Experts of a small language model: vocabulary 8192, 6 picks a token.
Below are experts of layer 3 (counted from 0) of a mixture-of-experts language model. Rows are named router (the router's row for the expert), gate (a neuron's input weights, with its number), up (a neuron's input weights, with its number), down (a neuron's output weights, with its number) and show model dimensions 112-167. Each number is 50 + 15 x the weight over its row's rms, rounded and kept within 0 to 99.
After each expert's rows: a language model's description of what the expert responds to; "gets" lists some tokens that make up at least twice as much of what it gets as of all text. This comes from a sample of Wikipedia text that the model never trained on. Tokens count by the router's weight.

# expert 60
router:37 23 54 30 25 62 69 25 39 37 04 31 61 51 35 64 81 17 50 43 43 38 56 67 27 59 37 28 58 53 62 40 22 32 48 25 65 72 48 34 51 24 45 51 67 45 49 45 62 52 45 32 40 49 58 31
gate0:81 53 51 40 53 53 50 69 39 27 41 55 43 68 26 51 38 42 51 49 57 63 32 56 31 41 35 32 47 55 52 48 62 52 59 45 59 47 64 46 02 55 60 77 71 55 59 54 26 50 51 68 55 49 55 68
up0:35 61 53 49 48 27 33 57 48 62 43 61 54 27 52 39 72 53 39 53 47 18 36 28 54 53 47 33 62 30 48 41 46 62 58 34 32 70 20 41 71 19 37 29 50 45 60 26 64 51 39 36 61 17 38 37
down0:11 16 36 74 37 43 72 46 45 42 41 65 40 47 60 72 44 61 61 68 62 67 24 68 50 42 42 87 57 43 38 50 36 51 24 51 49 21 44 52 72 63 29 67 52 15 55 27 56 44 59 30 82 53 56 39
gate1:52 43 43 54 62 57 73 53 60 35 68 48 43 34 76 52 51 50 52 16 40 71 48 71 65 62 44 38 49 93 59 42 62 37 66 59 38 22 48 35 02 53 59 39 66 48 36 59 68 57 45 58 39 64 23 52
up1:47 45 43 71 50 43 49 58 43 21 47 91 60 53 63 64 65 30 50 56 70 26 54 79 29 79 44 30 54 66 26 39 44 41 53 46 59 40 44 66 48 35 46 62 40 48 54 47 62 47 64 37 35 38 22 41
down1:47 69 23 63 50 73 86 41 34 27 54 51 72 50 44 40 55 31 38 38 38 61 73 47 49 46 40 68 46 60 52 55 62 48 82 59 68 61 53 17 46 46 53 28 55 45 55 59 54 87 50 54 29 33 55 59
What it handles: Closing pieces of titles and place names, such as Wel-come, Iv-ory Coast, Gal-way, Sal-ute, often in tables or lists.
gets: "s", "y", "e", "|", "ar", "t"

# expert 45
router:46 56 43 43 41 63 61 64 72 63 47 53 77 55 54 55 86 39 44 70 53 64 55 53 54 29 65 02 53 43 51 31 43 54 56 31 70 76 30 40 49 53 47 41 51 41 48 55 41 39 34 23 56 69 45 20
gate0:64 40 56 57 32 53 35 48 25 50 42 58 70 30 42 36 46 72 87 41 51 42 44 35 51 32 38 34 58 29 21 65 49 57 37 48 45 12 61 62 61 33 39 24 50 36 70 45 40 46 78 57 36 44 36 39
up0:59 37 25 61 43 22 25 51 45 61 42 45 59 51 41 50 60 64 73 50 41 56 60 45 77 37 44 63 40 36 06 21 73 68 33 43 56 41 63 49 56 22 56 68 22 52 63 52 56 35 45 59 49 52 48 68
down0:55 74 87 21 40 46 46 27 48 35 36 50 49 39 57 77 49 46 38 50 59 68 18 53 49 51 41 46 50 47 57 89 34 53 37 51 54 16 07 82 38 37 22 51 48 69 38 71 58 30 28 36 52 52 16 49
gate1:44 35 33 35 41 56 29 41 17 68 43 41 42 53 24 89 39 61 75 46 51 36 55 56 46 52 29 34 60 51 65 44 64 56 32 33 19 63 56 49 63 38 66 36 21 55 26 52 74 38 58 53 51 41 58 45
up1:54 19 47 46 69 53 31 39 57 40 60 72 60 45 80 33 60 69 39 53 51 61 37 41 56 73 41 25 46 53 42 42 53 40 35 52 61 38 51 46 46 41 58 67 60 89 65 59 61 45 43 30 63 61 39 45
down1:63 58 46 37 49 42 49 57 41 67 35 67 22 53 76 57 66 38 11 48 44 61 55 40 26 34 29 64 41 48 47 48 28 64 45 58 44 35 48 46 61 54 45 84 64 59 59 69 23 45 22 54 72 63 50 57
What it handles: The words and, has, have, had, and quantifiers most, some, many, several, highly, mostly after a comma or clause start.
gets: " and", " has", " have", " most", " some", " |"

# expert 43
router:25 62 59 45 38 50 59 56 45 81 13 49 27 92 78 53 65 40 38 50 56 63 37 65 64 49 60 24 40 32 65 31 54 37 66 49 61 70 40 64 79 79 41 46 45 39 41 61 46 42 13 66 38 58 76 45
gate0:68 50 72 75 50 41 55 56 53 46 68 48 38 57 75 37 50 54 29 67 43 59 74 70 25 52 41 84 60 48 27 32 51 32 46 56 56 27 49 46 56 77 64 63 23 46 47 58 43 47 50 89 46 54 56 70
up0:51 52 47 49 61 65 07 66 37 46 47 33 70 45 40 38 45 74 45 41 53 32 44 51 62 49 31 66 63 43 34 53 60 69 35 59 42 48 70 60 41 80 72 66 30 50 67 51 40 39 54 49 56 45 26 01
down0:58 51 45 49 43 35 34 56 75 55 48 32 31 21 73 78 45 49 65 49 46 60 25 44 33 61 23 37 65 37 60 42 49 76 67 31 80 59 42 61 47 43 50 76 49 68 46 47 75 38 66 81 47 51 47 65
gate1:32 49 49 39 25 45 40 41 51 34 35 48 46 45 47 55 61 59 76 57 25 33 20 63 30 39 51 75 50 38 57 47 54 46 50 48 18 58 54 61 52 68 86 55 48 27 38 53 59 24 50 47 42 31 56 31
up1:30 39 51 62 44 40 16 63 43 35 60 67 48 66 46 51 49 50 31 52 51 75 45 42 27 73 50 50 45 48 52 50 59 62 58 89 31 67 45 42 36 40 16 77 70 25 58 60 11 35 73 41 88 46 52 45
down1:51 69 64 37 59 35 52 31 33 55 49 31 56 63 72 48 44 63 52 44 45 43 64 42 54 59 72 59 36 52 34 32 61 41 53 37 43 42 70 55 31 45 25 62 53 65 48 36 57 82 34 52 28 49 38 40
What it handles: Word pieces completing titles and organisational terms like Cha|ir, chairman, president, Company, Committee, plus list punctuation.
gets: "l", ",", "-", ":", "|", "er"

# expert 19
router:46 55 35 58 55 67 45 58 54 62 90 64 43 15 66 41 66 16 44 58 67 36 53 61 70 56 77 26 51 28 35 60 35 99 74 51 54 58 59 49 60 59 59 43 45 77 36 37 43 58 72 59 29 40 30 64
gate0:45 65 76 56 63 45 70 57 45 06 66 45 46 48 37 37 49 48 88 47 62 80 47 51 46 40 66 42 32 38 68 52 38 53 50 53 67 62 62 33 52 70 54 24 48 70 33 66 37 53 50 72 54 35 70 56
up0:54 49 53 54 38 52 54 41 47 84 51 36 59 55 45 37 56 41 54 66 57 42 41 41 42 53 51 56 65 47 17 45 79 54 47 22 61 10 45 58 44 33 33 67 57 57 57 47 60 43 51 27 58 57 48 44
down0:55 62 12 54 51 51 69 29 34 66 52 37 68 43 49 60 37 58 10 39 43 43 34 49 51 66 19 85 52 48 45 50 70 57 61 40 56 70 63 52 71 53 31 33 45 68 50 56 60 41 59 53 55 27 63 52
gate1:70 37 46 58 56 79 63 42 57 55 48 46 54 23 60 28 36 38 35 47 52 45 31 39 64 55 58 64 30 18 63 61 51 67 64 47 78 37 49 27 65 49 54 56 61 55 70 43 30 65 48 73 33 07 59 65
up1:39 67 52 53 48 62 47 82 71 53 37 22 30 71 58 47 50 41 31 56 67 42 50 36 52 57 38 34 65 50 40 52 56 30 44 29 38 49 54 67 40 37 24 49 40 72 50 55 45 44 41 69 65 73 55 43
down1:44 46 55 20 36 38 35 26 43 65 57 53 78 41 61 27 68 63 36 41 75 42 22 58 49 60 20 51 53 56 57 77 45 86 55 43 54 54 83 49 20 64 71 29 42 57 56 40 75 27 67 56 45 40 49 46
What it handles: Transport and geography words such as station, route, highway, north, south, bridge, plus semicolons in route junction lists.
gets: " station", " the", ";", "way", " line", " Line"

# expert 0
router:63 81 47 58 56 52 52 69 67 61 55 55 61 39 47 55 38 59 68 56 37 41 16 38 42 51 55 78 56 48 38 63 32 84 58 63 56 65 77 65 49 44 51 47 32 29 80 54 38 54 81 37 49 60 51 29
gate0:44 40 34 61 80 60 57 22 71 34 48 50 57 16 37 57 47 55 37 40 50 66 71 49 37 38 63 47 45 64 57 20 52 49 43 63 52 49 46 58 44 53 58 25 51 48 68 40 51 29 59 71 63 51 60 50
up0:46 58 39 50 52 65 31 70 17 33 24 31 27 11 52 69 41 60 62 37 44 34 34 55 59 62 38 27 62 38 40 63 49 31 70 62 40 55 46 40 51 57 43 56 43 57 40 44 36 53 46 48 48 53 75 35
down0:60 42 29 40 60 71 26 73 38 52 39 60 21 63 52 29 32 29 44 74 53 68 37 70 85 55 45 19 18 46 34 31 55 41 47 47 54 39 47 54 38 74 39 50 40 39 40 79 31 35 74 53 71 64 57 48
gate1:57 53 66 37 75 73 57 44 52 49 46 57 55 34 60 47 15 50 89 33 55 44 26 52 36 52 64 38 40 63 58 52 35 59 21 09 54 42 76 49 69 44 52 54 41 44 38 64 46 79 57 27 31 58 58 50
up1:70 56 30 53 69 44 31 45 45 20 45 53 47 87 17 20 52 52 49 51 47 61 56 49 32 41 57 69 28 24 21 78 57 61 82 77 45 62 60 40 53 45 63 65 48 56 39 54 54 35 72 57 53 33 49 54
down1:60 55 55 63 63 52 55 48 35 77 59 45 51 28 45 35 34 56 63 57 23 50 52 69 33 53 59 65 60 55 50 70 26 37 21 38 64 49 68 56 69 73 62 64 59 27 64 48 40 26 78 60 12 55 47 57
What it handles: Final pieces of common English words after a prefix, in narrative prose, such as dis-ast-rous, respo-nd, unwarrant-ed, dislocati-on.
gets: ".", "d", "on", "se", "ion", "s"

# expert 49
router:30 62 59 47 40 51 57 34 47 48 33 23 53 45 59 33 37 74 55 64 71 36 61 41 51 36 52 09 66 58 57 63 50 48 49 29 43 65 53 58 56 60 57 66 47 48 70 60 54 67 71 27 44 20 55 55
gate0:26 63 30 39 36 35 50 54 56 58 40 43 60 72 41 38 79 53 55 49 43 24 61 94 59 50 58 42 34 20 41 73 50 60 54 39 55 51 73 55 66 56 23 49 45 36 33 33 46 40 72 55 54 59 38 36
up0:26 80 22 37 57 40 70 56 41 42 35 35 57 33 29 69 59 69 77 56 57 56 86 58 64 40 75 50 61 39 44 44 64 50 50 38 63 56 50 53 49 67 50 34 48 56 37 68 44 47 39 52 82 69 56 28
down0:59 20 49 39 51 15 51 77 26 44 63 48 65 53 41 52 70 15 56 57 37 30 60 51 64 45 71 60 51 39 59 41 70 22 74 47 56 25 25 61 57 69 47 44 60 52 55 47 44 41 48 44 86 42 48 73
gate1:61 53 56 71 52 63 67 54 56 44 31 47 36 41 66 34 44 67 69 38 79 58 60 50 51 35 49 57 57 41 39 61 59 73 26 55 48 52 67 58 37 61 36 78 41 51 55 48 42 45 48 62 35 39 26 62
up1:80 69 71 64 49 53 65 46 60 28 51 50 31 35 78 50 42 54 58 43 58 58 58 23 61 49 63 43 51 45 21 62 54 69 52 67 68 30 44 51 51 40 57 86 44 43 39 72 47 46 73 70 39 53 37 37
down1:62 85 46 49 54 25 46 42 47 64 69 57 37 48 47 28 49 56 56 49 64 41 48 57 62 80 39 54 34 42 52 48 60 32 41 78 54 36 37 40 33 54 61 68 44 37 60 49 26 65 53 33 59 55 54 54
What it handles: Function words in corporate-history or event narration, especially to in "changed its name to", plus since, until, was.
gets: " to", " in", " was", " and", "-", " be"

# expert 50
router:39 60 26 22 48 47 44 64 55 74 31 85 68 64 45 40 72 37 34 32 67 73 37 28 38 62 38 29 88 39 55 47 48 39 72 66 46 50 58 30 53 65 77 25 27 51 77 58 40 21 66 52 41 44 44 30
gate0:51 64 58 78 71 38 50 62 43 66 69 38 61 39 32 35 43 40 56 31 44 74 74 24 64 45 75 57 51 58 70 35 30 32 44 53 23 41 75 59 39 77 50 33 69 49 24 67 59 41 38 34 56 38 63 47
up0:45 70 65 40 31 18 49 46 70 30 78 65 46 34 35 60 39 62 40 62 38 65 52 43 29 49 30 45 51 52 52 47 32 64 38 50 54 22 54 54 67 39 59 38 33 63 53 58 38 26 45 24 24 72 31 46
down0:71 40 43 62 52 47 65 55 61 58 55 47 42 59 54 69 74 28 52 25 66 32 50 50 41 14 23 52 53 38 27 73 60 21 40 65 42 53 22 31 41 53 28 45 24 24 33 69 52 39 41 72 49 70 33 39
gate1:72 49 50 66 45 44 64 47 31 67 31 67 49 31 72 58 34 72 49 63 19 64 58 44 24 41 37 56 50 57 49 45 19 45 56 35 42 24 48 24 63 38 47 36 50 68 20 66 31 56 50 50 44 13 57 36
up1:58 60 38 44 67 48 45 32 41 56 43 44 38 38 45 36 57 48 78 50 46 39 26 37 45 31 46 44 40 64 43 24 41 50 46 48 50 58 61 36 74 39 58 43 40 72 20 73 56 52 29 47 53 23 43 60
down1:41 39 59 39 45 85 34 34 26 43 38 29 44 27 39 59 67 40 73 50 54 38 56 66 38 57 44 30 34 34 60 57 56 53 61 54 58 62 44 90 44 32 68 44 68 56 46 30 50 61 24 54 51 83 59 59
What it handles: The piece "ra" in port-ra-it and Herre-ra, endings like -ian and -es, and military words such as Army, Brigade, Regiment.
gets: "ra", "s", "a", "e", "n", "us"

# expert 9
router:48 42 25 69 34 45 44 35 50 44 45 57 56 62 32 56 56 56 38 35 53 49 74 48 19 31 27 28 43 74 45 19 43 11 67 48 37 83 49 32 53 60 46 44 27 68 45 65 30 57 23 51 52 40 79 17
gate0:50 53 50 56 37 34 82 37 31 28 21 52 75 57 39 59 74 64 53 44 49 49 78 59 64 26 45 70 30 48 53 54 44 33 51 43 51 45 63 37 66 32 79 50 41 58 03 37 49 62 53 71 54 64 38 55
up0:71 63 51 43 50 57 52 38 81 67 62 43 58 42 38 26 67 59 41 48 72 58 40 74 72 56 56 53 11 61 83 33 39 35 44 21 46 50 55 49 67 63 23 40 39 24 60 49 52 43 18 67 67 71 70 57
down0:37 66 44 56 56 46 56 46 43 37 36 53 57 36 67 55 30 55 49 31 48 64 68 58 36 53 38 71 52 60 76 30 39 51 54 53 59 63 42 48 47 47 42 55 18 49 30 75 50 34 78 59 32 32 50 66
gate1:61 30 45 69 54 51 23 83 38 48 60 59 30 51 45 35 47 57 77 82 33 85 49 79 40 39 59 71 54 77 47 38 54 51 33 46 63 64 67 41 57 23 45 47 40 44 42 69 55 40 90 63 31 62 63 67
up1:56 39 32 60 38 73 27 48 59 36 68 40 32 68 47 55 27 37 53 57 45 59 48 51 36 56 15 29 45 71 22 36 42 37 34 55 51 46 85 44 58 51 65 39 39 66 47 63 40 65 48 44 65 53 43 24
down1:60 27 59 43 27 48 26 50 65 68 14 67 72 73 51 54 53 73 82 59 45 59 42 58 47 50 52 21 45 56 40 55 49 54 73 33 94 57 58 61 59 42 20 62 31 77 77 49 40 43 59 55 54 46 20 57
What it handles: Middle or final pieces of personal and place names after a first fragment, such as McC-oy, Col-in, Alepp-o, Faircl-ough.
gets: "o", "on", "y", "n", "i", "an"

# expert 54
router:44 70 51 40 46 44 43 29 53 29 37 28 97 35 67 46 70 51 59 26 25 46 44 51 61 48 31 46 55 47 15 19 42 45 37 46 63 75 33 46 57 29 78 59 43 14 51 69 39 52 48 36 87 78 57 21
gate0:52 62 37 45 41 49 70 49 58 31 42 54 35 66 48 50 49 29 37 50 54 25 64 19 57 40 57 44 50 58 44 61 40 43 47 44 69 57 51 41 49 53 33 79 61 38 51 43 57 60 45 61 67 29 09 66
up0:48 46 53 58 33 56 70 42 54 67 46 62 25 27 38 33 48 66 55 72 22 77 33 70 42 52 46 62 12 12 67 24 54 47 45 67 31 57 59 66 69 61 69 35 35 70 43 48 34 56 49 39 21 37 72 67
down0:66 38 58 32 54 50 37 35 36 36 54 55 72 62 49 57 73 47 74 67 31 70 52 67 59 54 50 40 54 00 45 70 67 47 41 47 39 47 61 25 18 34 60 72 42 57 50 46 65 66 37 51 75 52 61 51
gate1:62 61 65 28 75 69 16 56 77 36 83 31 52 32 73 62 50 72 18 37 17 46 59 52 53 30 39 64 53 45 53 31 51 39 34 28 64 67 36 47 46 71 57 66 38 20 34 37 38 71 21 25 77 39 75 54
up1:37 48 43 68 51 55 39 48 17 42 29 42 38 28 40 33 52 59 83 79 32 72 55 34 47 62 22 57 43 41 56 31 34 57 84 66 23 63 42 68 32 25 56 32 39 80 30 46 45 45 46 42 51 56 41 74
down1:71 12 51 39 41 07 42 38 30 44 61 50 66 58 35 46 68 41 50 46 36 67 17 73 31 44 53 64 35 31 40 62 20 48 52 65 18 46 49 52 36 49 66 64 71 32 57 64 56 49 39 52 69 62 54 47
What it handles: Table pipes and score digits in football statistics tables, words like club, side, substitute, and Chinese or Japanese characters.
gets: " |", "|", "–", " 0", " club", "0"

# expert 16
router:58 51 59 37 43 67 42 65 67 47 22 38 71 46 59 59 63 49 72 31 09 44 47 77 56 55 38 76 43 37 56 59 46 40 24 56 64 72 51 54 40 37 72 56 67 55 27 36 32 20 48 51 59 62 63 34
gate0:71 51 45 52 46 58 34 68 44 61 17 56 66 53 48 54 64 39 27 32 54 53 41 37 56 44 64 60 67 59 54 37 65 46 56 64 52 32 45 78 36 51 43 44 59 22 43 46 64 59 68 78 48 74 45 28
up0:39 43 58 70 60 42 38 52 39 59 54 68 50 44 40 66 47 40 36 64 56 85 73 60 70 41 58 56 45 66 64 62 47 62 66 87 26 55 56 41 15 49 33 81 68 47 24 62 36 45 60 72 69 35 44 71
down0:51 57 50 57 22 52 50 57 42 31 62 76 67 68 62 61 37 50 68 35 39 36 66 43 52 76 50 47 55 36 42 72 42 76 52 60 50 09 68 28 47 30 57 37 55 43 63 25 29 41 66 52 21 49 33 32
gate1:45 52 33 27 27 53 36 34 36 38 69 48 44 44 45 43 54 53 71 26 63 60 72 38 65 31 28 60 50 51 60 51 38 32 37 44 53 59 56 16 52 64 47 44 73 54 55 47 52 50 33 55 45 45 55 56
up1:58 34 39 37 36 45 60 63 50 41 73 69 31 68 81 34 56 81 62 39 46 62 65 63 65 54 19 55 27 65 53 57 63 74 56 50 60 47 42 31 62 42 52 45 30 58 34 55 27 60 52 70 38 60 55 56
down1:81 64 56 48 67 55 37 62 43 35 23 46 68 54 71 49 38 42 51 41 36 45 32 26 58 51 60 84 52 21 53 64 41 22 28 31 69 64 40 38 35 64 76 51 72 31 77 51 48 68 46 11 38 63 82 03
What it handles: Function words, pipes and colons in athlete biographies and medal tables, such as the, for, in, and separators after medal places or year ranges.
gets: " the", " |", " for", " The", ":", "The"

# expert 7
router:50 75 34 48 59 36 75 42 46 41 28 20 34 59 37 46 38 34 43 58 73 69 58 40 44 62 49 54 55 52 66 52 55 60 61 48 54 36 45 64 83 32 47 50 44 59 61 59 66 50 59 38 55 65 64 65
gate0:41 46 53 52 72 21 57 23 46 55 38 40 40 60 62 52 75 38 45 70 62 64 71 39 70 38 47 76 36 35 23 55 53 37 53 58 43 41 34 28 38 39 62 61 36 25 40 46 57 62 40 45 66 68 71 68
up0:49 69 37 54 65 42 39 45 42 44 24 62 46 48 51 53 56 55 54 61 74 45 38 20 34 44 27 67 49 32 54 69 62 44 46 38 47 36 44 30 43 47 66 50 50 52 18 43 69 71 44 51 69 73 75 53
down0:26 49 57 46 38 36 45 49 35 48 55 68 65 26 27 38 19 65 65 68 57 49 30 42 49 33 53 22 78 29 28 47 54 56 62 41 41 50 40 52 41 04 26 31 28 41 20 52 26 49 64 54 41 76 38 40
gate1:31 37 45 40 58 64 64 44 68 70 35 46 40 66 29 40 10 40 61 37 42 49 09 75 92 75 47 57 61 76 50 65 71 51 83 41 41 61 33 65 56 56 55 61 40 63 72 15 34 49 22 58 46 66 34 45
up1:61 57 55 44 58 42 34 55 23 48 62 80 41 35 55 50 71 71 50 56 55 59 75 26 52 36 47 47 46 51 40 72 37 43 34 35 38 33 66 56 43 41 76 45 34 37 52 50 69 47 88 51 46 20 46 29
down1:68 36 45 47 44 72 39 82 71 81 34 44 38 52 20 46 29 36 44 28 56 24 41 49 22 51 28 39 46 64 67 43 29 57 65 52 46 49 37 46 43 62 47 63 42 32 52 24 53 40 56 66 71 71 63 72
What it handles: Speech and writing verbs and the prepositions after them in review or reception text, e.g. wrote, stated, said of, describing as.
gets: "\"", " to", "=", " the", " of", " as"

# expert 59
router:59 18 57 51 29 84 30 42 47 66 31 29 54 56 69 57 55 42 49 46 58 67 51 62 62 57 62 66 58 70 56 63 44 59 29 29 71 66 60 54 75 42 68 64 63 54 29 31 52 52 70 40 36 40 23 53
gate0:43 44 31 45 45 65 32 47 59 41 26 25 61 57 35 62 34 34 52 41 10 43 36 48 25 71 47 56 67 59 39 61 83 39 18 37 39 64 37 48 51 42 63 37 52 29 66 73 68 18 63 48 46 42 37 16
up0:62 40 46 50 61 69 25 83 38 61 45 58 77 58 42 65 38 44 33 10 47 31 53 43 28 44 64 65 27 71 60 68 60 58 44 36 53 83 56 42 56 46 58 42 62 45 59 59 58 39 71 70 55 31 63 31
down0:70 52 44 37 34 50 26 40 22 60 56 45 45 25 60 62 62 34 56 34 66 36 57 65 74 48 52 53 64 41 80 49 56 60 29 35 41 18 70 23 51 59 41 56 62 37 41 40 47 45 54 41 55 47 33 31
gate1:57 73 59 40 50 71 63 57 48 42 59 36 58 57 45 42 62 63 66 32 69 55 65 36 47 45 49 71 58 69 53 64 39 78 61 57 57 49 44 29 57 44 67 62 70 59 19 67 64 44 54 34 52 34 53 79
up1:62 65 35 55 47 34 40 50 44 72 68 63 38 70 54 39 25 37 31 57 51 33 55 65 48 69 47 44 81 54 66 40 56 66 54 63 57 55 24 67 48 79 34 58 44 36 37 22 45 35 60 38 52 41 46 44
down1:43 49 60 64 39 29 36 49 55 40 50 88 41 57 77 61 73 63 36 58 21 50 48 50 55 61 27 42 47 34 60 64 44 65 47 47 49 48 54 54 54 45 34 74 57 58 58 69 46 59 32 67 35 32 51 66
What it handles: Colons after taxobox and infobox labels such as Kingdom and Position, and prepositions after born, described, died or estimated.
gets: ":", ".", " of", " on", " (", " in"

# expert 52
router:52 46 52 39 44 38 36 47 53 45 31 34 48 48 29 62 90 12 38 45 49 42 52 44 27 37 23 53 55 13 36 48 58 54 43 48 56 62 48 41 32 45 43 50 53 47 35 49 27 55 43 58 45 59 55 26
gate0:65 46 64 34 47 67 28 52 32 52 49 48 66 56 35 30 50 60 54 73 44 45 29 39 41 37 55 58 17 43 42 76 39 64 36 52 48 21 45 73 58 61 44 68 49 36 37 76 62 51 45 67 17 64 39 31
up0:35 57 48 55 65 55 43 54 55 68 74 55 52 51 52 35 47 37 43 41 70 48 58 78 48 46 57 53 63 60 53 28 58 35 73 73 24 78 56 12 40 76 77 42 53 77 68 45 39 57 62 57 57 44 59 65
down0:59 60 42 54 45 60 37 52 46 34 35 52 62 31 45 54 39 37 38 61 32 69 40 29 57 41 46 66 39 22 43 12 42 31 56 69 36 30 45 63 82 40 66 67 53 04 26 67 63 51 41 61 35 52 52 60
gate1:55 35 28 66 40 56 69 19 33 62 44 61 62 40 49 40 52 58 75 69 57 46 64 73 47 61 55 32 32 40 26 24 40 41 34 42 47 53 43 46 62 57 30 77 37 50 62 43 57 57 63 27 35 52 53 28
up1:61 67 32 46 63 47 50 74 76 32 47 24 64 59 56 59 62 57 42 34 62 68 35 40 44 50 64 40 30 45 45 54 51 46 19 29 55 74 49 57 44 31 54 53 76 44 35 63 49 58 67 52 36 42 60 46
down1:42 49 42 36 61 51 44 48 17 46 70 79 64 59 63 47 54 58 43 57 52 48 48 59 58 45 52 63 31 78 55 41 56 41 70 41 43 43 66 19 62 60 36 32 36 70 65 69 11 85 61 35 41 39 71 51
What it handles: Endings of words and foreign names, such as plural -s, -es, -ists, -ić, as in Losses, Medalists, People's, Beijing.
gets: "s", "es", "w", "ish", "aw", "e"

# expert 12
router:61 38 43 58 41 50 64 50 40 51 32 46 26 61 59 82 49 34 50 44 65 39 59 46 74 64 53 39 61 64 72 61 58 70 52 51 76 55 55 40 66 63 32 45 59 49 69 56 43 73 28 65 62 67 33 44
gate0:57 52 62 50 28 44 47 49 86 48 66 26 49 72 41 61 47 59 48 78 34 48 44 19 70 44 78 49 54 75 75 67 67 79 62 46 39 43 55 51 65 46 45 34 58 59 64 36 66 37 20 40 32 66 59 76
up0:45 64 44 81 47 35 48 78 47 41 56 61 41 66 42 45 47 33 28 49 66 20 26 49 78 39 64 44 40 53 63 69 58 56 68 39 72 45 54 76 66 39 57 52 61 50 57 57 66 40 46 55 60 72 37 75
down0:72 41 33 72 53 51 61 17 35 47 69 31 58 34 25 54 49 33 54 34 65 54 51 66 53 60 53 52 73 21 56 40 22 57 48 36 42 78 50 50 41 56 55 61 50 62 54 51 61 51 36 38 41 48 69 44
gate1:50 38 42 60 69 35 58 37 52 47 47 37 34 59 62 35 36 58 50 61 32 50 65 40 65 31 52 68 47 46 48 72 80 71 39 60 70 46 59 72 38 64 76 44 54 56 52 63 55 51 67 32 50 65 82 75
up1:63 61 32 65 77 31 62 56 64 78 50 75 76 65 19 42 49 37 50 66 35 16 54 77 59 63 44 46 39 45 63 21 48 51 51 63 80 37 70 55 44 59 57 50 37 44 39 54 44 35 59 49 43 47 37 28
down1:49 66 52 45 63 43 46 43 51 56 51 31 61 43 44 30 63 36 49 40 74 71 35 60 43 71 48 58 59 54 38 83 35 55 21 50 54 55 25 51 55 51 62 17 32 68 42 33 40 25 53 63 62 49 45 33
What it handles: Line breaks, table pipes and list dashes in tables, track listings and LaTeX, including the end in \end{align} and closing parentheses.
gets: "\n", " |", "-", "ed", "s", "d"

# expert 8
router:47 65 38 36 74 31 80 64 36 60 59 10 48 66 48 72 54 32 45 64 22 37 56 78 46 24 36 71 63 31 65 56 42 36 58 59 54 74 16 31 43 58 58 54 53 81 63 25 35 40 34 58 55 64 52 55
gate0:40 37 49 64 51 80 53 73 47 65 51 49 53 72 33 70 51 53 35 50 22 59 68 34 59 63 40 33 64 70 50 78 38 88 52 22 40 44 82 56 26 36 69 30 55 44 41 70 55 62 53 27 58 47 62 71
up0:38 44 47 24 58 31 27 52 59 31 58 48 41 56 43 41 27 59 40 53 56 33 81 48 52 48 76 60 22 27 63 26 66 33 37 68 33 59 52 50 39 38 56 47 53 59 60 51 52 61 47 59 55 50 86 21
down0:42 22 70 49 46 39 48 32 47 66 83 52 62 52 49 62 57 46 78 28 47 45 50 55 58 54 73 75 54 38 40 41 53 39 78 70 56 53 45 74 56 54 59 48 52 51 45 11 19 57 48 62 43 52 40 51
gate1:62 68 30 53 30 40 32 86 19 64 71 44 53 50 58 67 54 64 27 54 44 35 42 40 13 51 32 64 39 32 26 49 33 40 52 53 72 39 58 40 45 70 57 38 44 51 66 29 67 61 50 93 39 45 42 68
up1:72 65 63 46 39 51 99 55 44 48 43 24 31 92 52 55 35 61 36 73 30 44 65 34 42 52 56 48 54 56 59 89 27 67 57 30 55 28 57 64 48 46 56 63 52 79 29 53 76 55 39 29 35 57 23 73
down1:48 32 30 72 32 66 34 73 78 64 68 55 67 27 38 36 51 62 80 28 42 35 43 42 59 34 72 70 58 26 42 44 32 64 60 63 22 39 47 26 47 48 45 48 40 47 50 52 46 28 63 43 46 64 42 36
What it handles: Pipe separators in "Preceded by … | office" succession boxes, plus title words like Bishop, University, Lieutenant, Doctor.
gets: " |", "\n\n", ".", "\n", "an", "ey"